{"experts_per_token": 3, "d_shared_expert": 0, "normalize_top_k": true, "beta1": 0.95, "train_tokens": 294700000, "dataset": "wikipedia_en"}
Below are experts of layer 8 (counted from 0) of a mixture-of-experts language model. Rows are named router (the router's row for the expert), gate (a neuron's input weights, with its number), up (a neuron's input weights, with its number), down (a neuron's output weights, with its number) and show model dimensions 0-191. Each number is 50 + 10 x the weight over its row's rms, rounded and kept within 0 to 99.
After each expert's rows: "gets" lists some tokens that make up at least twice as much of what it gets as of all text; "comes after" lists some tokens at least twice as common just before its tokens as in all text. This comes from a sample of Wikipedia text that the model never trained on. Tokens count by the router's weight.

# expert 3
router:35 47 54 64 59 50 61 36 58 40 45 55 56 62 52 38 52 59 41 47 34 54 39 58 60 56 55 56 55 62 52 48 61 51 44 49 46 50 51 56 64 54 68 44 49 60 42 52 38 61 49 36 54 54 72 76 59 48 46 16 49 44 46 39 63 40 51 49 39 34 62 43 58 35 43 43 49 35 56 61 51 42 43 51 61 35 48 38 35 51 56 47 39 52 53 73 52 67 28 55 60 49 44 59 46 47 47 26 57 63 64 56 66 48 37 42 46 36 57 72 34 66 52 53 41 58 52 65 50 45 40 41 53 51 60 40 66 67 63 50 61 58 38 50 66 65 62 47 59 54 37 57 52 41 45 41 40 55 54 54 57 49 35 39 51 58 49 41 40 58 64 51 54 50 54 46 29 49 44 38 56 32 59 59 41 41 39 50 46 50 56 64
gate0:53 54 60 52 52 51 42 61 35 50 31 41 51 50 43 49 30 35 61 61 55 49 53 39 38 58 61 45 48 60 66 51 44 44 56 41 45 44 52 72 55 50 50 49 40 36 49 47 41 54 54 63 60 63 44 67 40 51 38 47 47 58 47 58 58 53 42 36 48 65 61 55 33 60 30 46 50 66 62 59 40 43 39 24 35 34 35 48 52 34 59 40 41 54 50 49 68 61 54 61 50 60 59 47 44 55 27 59 53 67 56 43 39 43 56 46 59 33 52 43 38 57 60 39 54 51 60 58 43 50 43 23 32 42 57 62 51 57 66 63 61 60 59 52 56 50 56 54 50 75 75 50 60 48 39 66 59 66 56 64 50 38 50 40 29 42 43 48 46 43 63 54 33 34 47 51 52 55 55 48 42 56 51 43 56 62 48 43 48 56 64 48
up0:50 58 46 52 65 49 45 43 40 67 62 42 48 55 41 41 48 66 65 32 42 53 67 53 38 51 46 45 34 55 58 35 54 56 68 61 42 46 57 42 71 61 63 50 66 63 25 39 54 28 57 48 47 64 37 38 39 71 59 29 52 49 55 50 46 57 65 45 46 59 60 30 48 53 57 50 63 64 58 49 58 55 50 64 60 45 45 46 34 67 43 68 38 40 43 39 60 75 57 47 49 67 48 51 60 45 55 53 45 58 53 49 50 56 38 52 44 66 56 30 61 44 53 58 53 30 60 60 54 51 61 50 52 54 52 41 43 37 37 57 60 49 41 59 51 61 52 63 45 56 50 57 50 62 57 48 44 39 47 56 35 50 56 44 47 41 67 48 68 40 34 52 50 66 32 41 51 39 67 52 39 45 55 62 45 40 50 66 52 41 47 57
down0:57 35 48 59 44 54 70 48 37 55 51 38 38 66 63 56 57 43 69 60 62 45 70 50 47 36 52 40 54 34 42 64 49 45 78 48 30 58 44 52 46 56 43 43 47 50 50 57 52 51 56 50 52 50 48 45 63 64 68 51 58 56 52 44 52 58 39 57 38 57 42 52 38 35 59 54 33 66 46 42 56 64 40 42 52 40 57 48 65 51 52 43 29 41 42 49 42 33 58 70 51 49 40 35 58 48 50 52 65 58 48 39 42 57 52 52 56 62 42 46 41 40 46 53 45 60 67 20 41 46 38 40 47 47 60 38 76 54 60 67 63 51 53 63 35 55 38 49 44 59 53 54 40 55 49 56 41 45 29 58 45 57 37 44 43 58 29 42 51 55 34 45 73 47 61 46 59 56 44 47 49 44 54 64 60 39 54 46 56 61 64 66
gets: "\n", " was", "ed", " used", " made", " released"
comes after: " |", " was", "\n", " he", " is", " to"

# expert 9
router:44 59 50 35 47 45 54 51 51 41 63 45 43 54 43 44 50 49 41 61 39 53 63 52 59 48 37 47 43 45 43 60 54 51 52 60 42 42 51 28 54 58 59 64 51 51 43 46 53 72 62 66 66 59 36 57 33 44 49 56 45 50 50 51 56 35 65 52 39 59 42 46 44 45 46 42 71 54 61 50 55 59 58 56 47 48 31 42 51 46 48 62 52 43 55 54 48 58 34 50 52 50 59 64 36 57 76 27 57 58 71 67 50 55 50 57 56 38 64 53 61 62 40 48 37 76 68 50 62 54 47 56 44 52 51 54 50 71 55 58 37 56 55 55 44 58 55 34 61 57 51 44 51 39 61 39 45 47 51 66 48 46 58 32 27 39 25 82 50 52 34 56 67 48 52 43 53 25 46 42 61 38 49 61 47 49 51 47 58 61 62 53
gate0:49 40 47 36 49 50 43 47 43 57 44 60 54 48 56 62 59 48 50 57 56 53 39 81 62 62 43 37 49 68 58 67 58 60 62 41 40 39 63 61 48 44 43 39 52 28 41 43 51 49 47 25 61 72 53 62 54 52 36 53 37 39 36 34 42 45 43 54 55 73 42 32 49 42 57 44 44 61 68 43 45 48 55 62 51 37 40 60 57 43 28 40 33 59 59 45 52 37 36 66 48 51 58 62 57 69 58 38 61 48 48 49 32 43 47 43 49 41 61 58 42 48 50 38 56 52 64 49 48 46 51 52 48 70 50 43 33 30 47 66 43 42 48 50 34 53 49 45 52 43 40 70 53 54 49 41 45 49 48 40 47 68 61 39 55 38 41 44 55 49 32 64 65 64 42 46 67 45 57 44 55 56 57 49 60 68 45 48 45 46 65 49
up0:48 43 38 53 35 57 72 49 34 47 59 66 64 49 54 73 54 75 47 54 51 56 54 65 54 57 49 46 41 56 32 81 53 37 61 48 51 57 41 57 51 59 53 37 51 32 53 54 43 40 70 34 43 68 36 68 47 59 41 50 51 37 59 52 47 46 62 45 54 53 44 46 48 51 48 45 49 45 38 46 33 45 58 44 49 44 53 66 44 31 49 33 55 41 53 35 52 45 38 55 42 64 64 59 57 55 40 45 41 39 45 46 49 43 59 57 52 47 46 51 51 59 37 37 50 61 57 48 55 55 59 53 48 43 73 45 27 32 39 44 50 59 65 43 45 53 34 36 61 49 45 48 59 57 61 61 50 70 33 63 40 40 64 54 51 40 49 35 36 39 61 66 67 54 48 44 67 47 41 56 47 45 44 51 59 51 34 46 35 37 47 43
down0:53 47 48 63 57 40 55 52 56 37 42 47 51 58 40 55 32 58 37 54 49 49 43 47 53 44 82 65 57 51 43 50 57 45 77 44 48 42 47 44 40 59 50 40 69 57 50 58 44 49 47 48 57 38 54 37 48 56 58 55 60 41 45 45 58 40 53 82 50 42 54 47 61 59 66 39 53 64 52 43 56 57 51 33 54 61 55 51 46 61 49 52 44 40 66 38 44 41 50 39 51 54 60 34 63 49 35 49 52 50 56 47 53 46 69 57 53 43 52 45 52 56 62 45 43 42 55 45 63 44 58 45 44 50 45 57 62 29 40 46 44 35 46 30 55 48 53 58 40 56 62 51 44 43 47 54 33 68 46 19 69 61 49 36 49 66 46 61 60 38 31 73 61 38 44 45 53 67 57 41 49 58 43 38 33 56 70 59 38 40 41 63
gets: "\n", " |", "==", "===", " ==", " ="
comes after: "\n", ".", " =", " ==", " ", "==="

# expert 28
router:41 58 52 53 51 44 39 59 45 52 45 68 58 53 45 48 40 43 41 33 51 46 60 39 54 65 40 45 56 52 49 63 52 44 40 37 63 59 41 43 38 62 51 66 71 52 37 69 59 59 42 55 59 50 60 57 29 60 51 44 60 53 60 59 69 58 35 51 43 47 34 67 45 41 63 37 42 57 49 44 55 50 72 57 34 48 42 41 42 39 66 39 59 39 35 26 35 52 70 57 62 42 57 49 31 40 62 50 57 57 41 50 40 49 61 32 46 40 62 62 49 59 34 64 40 57 51 49 59 65 47 34 64 39 53 51 56 57 61 46 59 46 45 57 55 53 51 50 58 53 38 53 46 51 33 45 47 49 36 59 35 60 64 55 44 42 71 42 63 41 40 63 60 61 69 53 64 61 41 50 56 38 48 66 40 48 45 43 55 49 69 52
gate1:71 48 56 60 70 57 44 46 43 45 36 61 53 34 61 46 42 57 52 38 45 50 47 42 54 44 49 55 45 53 49 23 32 55 54 45 35 48 60 36 54 29 34 49 35 57 41 57 55 53 49 51 47 41 59 70 58 60 47 48 40 42 44 33 69 55 70 60 51 43 58 53 53 61 53 54 55 62 65 43 50 41 55 39 59 54 38 50 73 33 41 38 44 34 53 37 64 47 34 41 61 47 43 50 51 37 54 57 55 51 63 42 60 40 63 44 47 41 43 46 48 42 39 39 57 39 68 38 56 60 53 67 44 34 56 34 52 34 56 27 52 40 61 59 44 48 47 48 54 42 52 57 46 67 34 45 59 52 45 34 51 36 48 49 37 38 60 50 60 49 49 45 33 42 55 45 68 38 61 46 47 28 53 34 46 27 55 57 47 43 61 56
up1:42 43 38 37 40 44 65 54 60 38 54 47 49 65 47 41 57 63 53 72 47 54 57 39 59 49 53 36 40 48 40 67 69 60 38 54 67 44 40 66 42 68 70 53 63 38 67 51 39 46 60 46 61 51 45 40 50 42 49 49 58 57 63 66 26 52 37 46 62 40 45 56 46 36 58 42 42 52 40 47 49 59 59 56 41 63 65 44 44 55 44 62 69 64 62 65 43 49 64 54 53 62 45 55 46 60 51 41 55 53 38 63 41 62 32 52 56 56 51 56 43 68 61 43 47 50 15 60 51 48 47 39 57 57 38 66 44 57 51 63 33 53 48 44 48 48 53 60 55 53 58 62 47 29 59 65 56 54 54 55 62 56 59 43 66 73 44 46 51 52 60 46 53 52 48 53 31 54 44 55 61 60 55 60 42 67 53 58 52 58 41 41
down1:59 45 55 44 39 51 42 52 55 44 50 51 53 57 52 39 53 47 51 49 47 49 44 62 55 57 46 46 39 43 50 44 55 74 68 43 38 64 49 51 41 62 58 43 65 68 52 52 61 44 39 59 43 46 55 60 56 54 77 48 40 53 41 47 42 34 43 51 51 55 50 46 75 39 53 36 55 62 45 60 49 45 49 61 73 60 42 44 57 42 40 54 55 58 49 35 49 41 46 49 58 46 53 55 43 37 44 45 44 39 49 50 44 29 51 36 52 57 48 55 46 53 55 43 61 48 37 49 39 61 45 56 72 36 28 53 37 38 54 34 44 46 40 43 52 45 51 48 91 55 58 66 64 37 43 42 72 53 53 35 41 46 48 59 62 53 58 67 61 46 41 62 84 54 58 47 45 59 54 37 72 41 50 64 59 54 60 43 51 61 39 44
gets: " |", "|", ";", "\n ", " /", "==="
comes after: " ", "\n", " 0", " —", " 1", ")"

# expert 14
router:40 54 41 45 52 37 40 46 65 47 30 62 62 50 36 43 59 48 44 47 49 54 61 46 39 41 42 40 60 52 44 57 35 52 51 54 57 41 56 31 46 60 41 53 58 45 39 32 32 36 44 55 42 38 45 43 36 45 37 62 41 47 43 56 41 44 34 32 47 48 58 51 40 49 29 37 34 51 29 61 61 55 53 53 35 64 47 34 59 52 57 62 51 50 58 56 45 54 55 55 41 33 36 63 34 50 34 65 69 51 52 53 42 65 38 62 49 60 54 52 50 64 41 62 44 33 38 53 36 73 55 65 44 45 63 63 47 46 51 51 48 66 45 44 49 48 51 49 38 49 37 38 36 43 52 61 49 56 58 65 51 39 63 63 48 71 53 49 63 46 70 60 59 61 53 43 54 63 35 49 28 38 55 42 45 67 62 42 47 48 53 55
gate0:35 54 54 26 50 75 32 50 50 42 46 54 63 45 48 42 39 43 66 65 73 54 44 29 58 49 44 45 50 48 43 47 44 63 46 54 52 49 47 54 45 57 31 53 37 45 52 33 42 38 46 56 49 47 56 45 36 58 67 34 34 66 49 38 33 54 59 67 43 53 41 46 49 45 40 58 59 52 27 41 66 56 47 44 58 41 51 55 52 55 52 63 54 67 49 33 66 53 41 40 32 59 51 55 48 50 56 60 52 48 48 57 34 53 53 36 62 63 51 51 61 41 54 25 45 51 55 64 44 54 53 27 44 44 39 61 50 47 60 45 48 60 51 47 38 51 81 65 50 55 53 39 51 55 42 49 58 48 64 60 62 49 50 44 59 72 50 44 35 45 55 30 44 61 33 67 40 61 55 60 44 41 51 58 49 57 49 58 68 56 49 41
up0:53 47 54 53 58 47 36 72 38 38 49 32 42 42 40 36 56 66 56 48 50 46 54 54 48 46 46 61 50 52 49 55 51 57 54 47 51 50 64 61 56 41 43 45 41 54 52 43 60 62 66 36 49 54 18 38 37 34 56 61 65 40 48 49 59 38 68 46 59 41 35 57 48 54 51 39 54 37 62 51 46 51 53 37 48 71 43 53 44 38 33 52 47 42 45 43 43 47 56 59 47 38 26 57 51 59 54 36 43 58 50 43 76 48 39 47 31 46 54 51 62 63 32 48 58 48 44 54 45 48 55 74 54 44 35 46 59 62 57 50 68 40 58 31 69 52 45 77 48 40 47 66 53 58 50 44 35 50 26 51 58 35 54 33 45 53 39 53 44 49 51 70 46 45 53 37 54 39 54 52 60 65 42 47 44 62 46 63 33 57 38 47
down0:46 64 50 30 55 47 58 34 50 49 46 56 57 49 42 41 57 42 69 38 58 35 54 45 40 57 43 76 44 35 27 55 21 57 41 48 49 49 61 43 47 50 47 39 76 58 41 49 66 59 58 35 62 39 36 38 53 50 57 56 58 53 38 45 56 66 26 51 47 47 44 52 43 57 46 49 39 40 49 60 44 68 33 42 56 54 51 51 46 36 42 53 35 45 59 42 52 44 67 48 53 51 46 44 59 62 52 47 47 53 45 49 60 62 61 65 46 52 54 52 47 43 53 40 51 62 25 69 61 60 49 64 47 57 56 77 46 42 45 57 35 60 49 46 42 58 66 45 50 53 41 49 40 52 45 56 47 39 53 63 38 22 43 52 61 53 52 49 62 57 52 47 46 39 35 61 53 34 53 57 39 55 50 38 23 52 41 56 41 36 50 55
gets: "\n", "-", "==", " of", "===", "="
comes after: "\n", "-", "==", " is", " University", "==="

# expert 11
router:41 38 43 60 69 50 51 47 36 68 53 39 57 48 57 49 47 39 60 33 62 56 44 42 75 44 37 39 59 57 41 66 39 56 46 39 51 33 48 40 52 53 33 50 45 54 40 32 30 45 31 35 46 38 42 49 42 68 48 57 40 36 54 49 48 64 42 47 41 51 66 48 46 38 45 38 49 56 57 69 46 62 56 63 58 39 30 59 38 44 62 52 64 54 62 42 65 43 58 46 58 37 61 42 35 49 32 59 44 38 39 55 53 56 41 54 48 65 39 50 64 53 48 40 50 36 42 60 46 54 50 41 62 54 54 40 44 56 44 46 55 74 32 41 46 48 38 46 33 64 43 63 55 38 52 57 53 35 38 61 54 53 52 47 50 48 50 46 72 36 49 66 47 52 47 56 58 62 43 51 55 63 42 36 45 67 72 50 65 54 58 47
gate0:54 48 56 62 39 66 48 43 61 54 39 66 47 28 44 50 47 39 52 45 51 40 45 43 47 54 45 49 71 55 66 41 57 57 64 50 66 42 30 55 60 59 53 40 37 37 55 38 70 50 34 40 47 58 56 47 37 60 31 55 60 45 51 48 51 65 51 57 49 37 59 59 58 46 43 35 54 71 47 45 45 69 67 47 47 55 38 40 53 61 44 34 44 40 50 43 54 59 45 52 42 44 48 53 50 48 50 40 57 46 23 56 57 57 57 46 52 53 61 41 47 70 64 54 48 50 51 74 46 52 54 55 50 22 57 44 23 51 34 34 45 72 41 65 49 59 43 60 44 49 46 43 51 47 38 61 53 41 52 59 51 37 48 42 55 59 50 49 58 39 57 57 58 72 38 53 55 34 50 44 66 38 47 36 48 57 45 52 39 34 56 30
up0:55 50 45 63 43 49 64 34 67 72 54 35 35 38 24 59 48 52 37 52 57 50 47 62 59 37 40 48 64 57 61 44 54 51 42 40 71 45 51 36 54 39 58 49 26 51 59 44 55 34 45 46 58 37 63 45 51 57 54 46 52 75 69 59 44 75 39 48 51 55 43 65 53 51 62 52 51 56 59 47 48 57 57 45 61 54 57 44 57 62 45 52 56 50 52 43 48 59 54 52 42 35 51 60 60 53 34 57 33 42 52 55 46 44 49 54 53 47 41 53 36 52 62 59 51 64 47 67 66 33 46 39 36 26 51 64 63 55 35 37 48 35 56 48 41 50 54 53 31 59 40 40 43 48 33 39 50 47 63 42 45 32 35 62 48 54 54 62 63 32 50 57 57 63 34 45 43 45 65 49 57 45 60 51 27 49 51 54 54 51 65 46
down0:50 50 39 40 43 42 47 38 59 55 50 60 40 56 49 46 52 70 67 58 37 53 52 69 54 65 46 41 40 63 51 53 57 49 58 58 50 55 41 58 27 63 31 56 52 49 39 67 59 66 54 35 60 53 49 37 31 44 50 69 50 45 70 67 61 33 54 54 26 51 52 43 53 53 44 36 61 60 68 39 58 54 51 47 51 50 59 44 59 56 37 53 41 37 31 51 48 46 54 59 31 38 66 73 47 64 73 30 49 82 54 43 57 30 46 51 40 46 52 44 37 45 61 52 49 47 60 66 47 60 54 59 39 53 43 50 44 53 54 60 46 43 50 44 46 55 45 53 49 58 46 44 47 31 47 56 54 32 42 61 49 53 49 58 54 35 48 56 31 61 46 56 47 42 51 34 43 46 42 52 53 40 43 42 56 49 63 53 50 32 33 49
gets: "-", "|", " a", " |", " the", " The"
comes after: "\n", "\n ", " ", " is", " as", " with"

# expert 1
router:50 56 54 43 43 56 47 64 33 49 34 59 44 64 54 54 39 41 65 69 52 53 49 57 41 64 56 52 33 51 38 47 54 50 43 44 47 44 61 47 66 55 50 60 52 55 50 64 34 44 55 67 55 49 35 33 56 38 55 42 41 48 40 55 25 38 38 67 44 55 66 60 45 63 39 65 37 59 45 54 55 46 58 59 60 57 47 44 45 64 55 53 29 56 38 64 43 42 62 43 46 34 64 45 48 43 48 57 59 44 53 38 44 33 64 40 47 67 44 46 45 45 63 65 45 52 54 43 44 41 41 58 37 38 57 63 60 36 49 57 69 65 59 44 77 39 52 50 46 56 49 64 65 41 72 37 53 56 43 44 48 77 60 50 66 45 47 45 50 39 44 54 31 43 47 26 61 51 47 38 34 63 48 57 50 56 50 51 58 45 46 42
gate1:55 31 37 52 39 53 48 69 55 46 28 53 60 45 44 34 44 38 44 41 45 62 55 24 58 50 55 55 39 40 39 60 45 52 47 59 30 43 49 44 51 48 42 46 40 50 50 55 53 47 71 65 67 53 38 49 40 60 36 43 36 56 60 52 57 42 57 45 57 64 52 56 51 54 53 47 62 67 39 46 59 49 49 44 45 53 64 69 40 56 61 65 42 54 51 45 64 41 55 26 63 51 48 64 46 54 64 30 54 62 46 45 47 54 47 44 63 49 51 40 59 52 40 73 45 47 53 56 51 43 55 48 47 64 69 49 50 49 74 39 56 38 55 46 56 62 63 51 57 81 29 43 60 57 58 63 54 45 62 48 65 54 41 33 43 52 34 35 58 44 29 50 51 54 45 52 36 57 49 63 47 60 43 38 41 56 46 37 30 43 50 49
up1:37 56 53 41 40 46 36 49 62 42 42 15 56 47 47 59 62 62 43 58 55 35 50 60 53 51 41 42 47 45 61 60 65 54 59 29 75 64 54 42 37 51 51 54 37 57 45 61 63 56 59 37 48 48 64 50 46 43 55 55 54 30 47 50 41 65 55 58 48 43 59 49 59 44 54 78 61 48 46 57 51 35 44 53 53 48 41 40 58 49 48 39 65 55 37 51 41 56 69 44 53 46 63 42 41 37 57 41 60 37 40 57 58 55 57 31 52 63 37 66 45 61 48 45 55 65 52 64 62 39 56 48 31 72 72 65 47 41 53 63 70 71 52 36 35 51 59 65 42 47 49 47 47 54 40 54 52 47 41 61 47 55 64 75 54 42 64 62 52 56 56 44 40 56 34 43 54 45 39 51 47 46 48 47 48 49 47 56 60 58 40 50
down1:45 42 58 47 34 41 55 60 46 44 44 47 57 56 33 44 57 42 62 49 43 47 56 38 58 58 64 37 49 54 37 52 33 52 36 54 55 69 59 54 68 51 53 56 60 59 38 54 73 53 45 53 59 70 44 35 37 36 56 37 39 64 38 62 52 65 37 64 52 52 61 29 39 58 51 56 53 47 59 63 60 55 75 50 39 65 45 32 42 41 52 39 46 41 64 51 50 57 66 54 69 53 41 47 46 43 65 61 62 67 43 57 56 60 46 36 67 48 54 48 50 28 35 55 48 44 43 39 50 44 51 44 59 42 58 57 51 59 50 46 68 46 33 47 69 45 47 64 42 52 59 54 41 54 55 31 55 35 50 47 58 71 57 36 63 47 43 56 64 36 60 47 53 45 48 57 43 41 37 53 51 60 55 46 61 46 53 27 36 51 48 58
gets: " the", " of", " in", " The", " his", "The"
comes after: " of", " in", " on", " for", " to", " at"

# expert 30
router:45 70 69 46 43 44 53 59 36 49 40 46 57 58 44 43 57 40 55 44 45 64 50 40 39 59 58 41 56 30 43 67 66 62 52 32 39 52 43 55 47 41 51 38 40 64 60 41 64 67 59 47 27 45 45 54 56 46 46 65 45 55 59 40 54 60 34 39 36 59 41 43 46 45 33 39 36 42 55 51 68 55 55 35 45 39 61 67 53 66 36 48 54 32 33 60 50 58 55 60 44 60 47 63 63 56 51 52 53 27 44 50 45 58 54 63 64 31 47 61 53 30 55 57 54 73 46 42 59 44 57 41 61 48 56 56 42 62 39 60 44 39 43 58 43 73 61 49 52 46 45 33 52 54 77 31 45 35 46 57 59 47 63 41 47 44 56 57 56 44 43 63 42 39 45 47 47 55 61 53 35 40 49 61 45 41 56 47 53 51 52 44
gate1:70 49 51 65 53 50 61 58 37 34 35 48 35 38 34 42 64 33 53 41 50 53 36 39 59 45 48 35 52 45 27 35 57 35 67 58 62 43 55 53 74 52 42 37 56 60 53 58 45 44 63 48 50 57 48 37 49 50 43 62 51 70 54 44 41 54 40 49 53 39 45 46 28 49 48 45 59 37 55 64 53 51 46 48 53 60 55 58 55 49 41 69 53 50 57 61 59 40 39 34 47 38 47 45 64 54 30 46 57 42 32 43 44 50 54 50 73 60 61 55 50 49 50 50 51 62 36 52 61 45 49 34 49 37 43 24 65 54 53 61 43 57 45 49 46 40 54 65 57 59 53 52 48 52 48 52 49 35 54 58 37 45 36 60 32 44 26 58 64 45 47 43 53 59 56 57 68 35 40 58 42 50 54 54 46 26 37 41 42 54 63 32
up1:63 47 62 69 43 47 61 53 49 50 40 41 48 33 35 47 61 37 53 41 54 46 43 31 68 38 62 35 47 51 29 34 43 42 60 56 67 50 52 53 49 54 41 40 67 44 45 52 48 58 62 31 58 69 46 40 42 47 55 57 54 56 53 44 56 45 51 35 51 47 54 57 49 42 49 48 39 44 61 58 40 42 59 39 57 56 63 56 54 47 51 45 49 49 43 66 44 40 44 40 65 52 55 36 71 60 34 44 60 48 39 43 52 51 48 52 84 62 60 46 49 52 56 47 46 66 43 51 64 61 54 38 42 51 55 35 64 53 64 57 49 54 53 39 32 45 61 59 54 63 45 45 39 58 61 51 51 47 50 55 45 54 39 47 32 64 37 58 64 49 52 56 52 62 54 69 67 24 50 60 37 29 56 61 43 23 57 43 56 60 64 36
down1:54 59 45 63 53 44 60 61 57 41 47 48 53 58 49 59 41 46 53 29 53 53 53 56 38 56 58 53 71 64 41 48 45 53 49 43 51 51 51 53 42 51 46 36 65 42 36 47 58 62 38 55 41 32 51 63 60 56 58 44 46 50 50 74 70 53 53 62 48 66 36 41 30 43 54 39 50 66 69 43 47 60 53 49 55 39 52 60 60 51 41 42 48 61 58 62 62 45 50 38 41 49 36 45 49 58 68 50 64 46 58 16 50 68 47 67 58 39 47 38 65 67 36 53 57 64 53 50 53 42 40 58 50 51 65 45 54 44 25 49 47 43 53 55 49 64 53 27 50 57 29 47 48 64 42 58 55 57 55 47 57 41 52 69 58 63 30 46 59 44 54 44 49 49 58 36 56 51 45 43 28 34 40 35 40 35 38 35 52 46 55 52
gets: " ", " 0", " 1", " 3", " 2", " 4"
comes after: " |", "|", "′", "°", ":", " (19"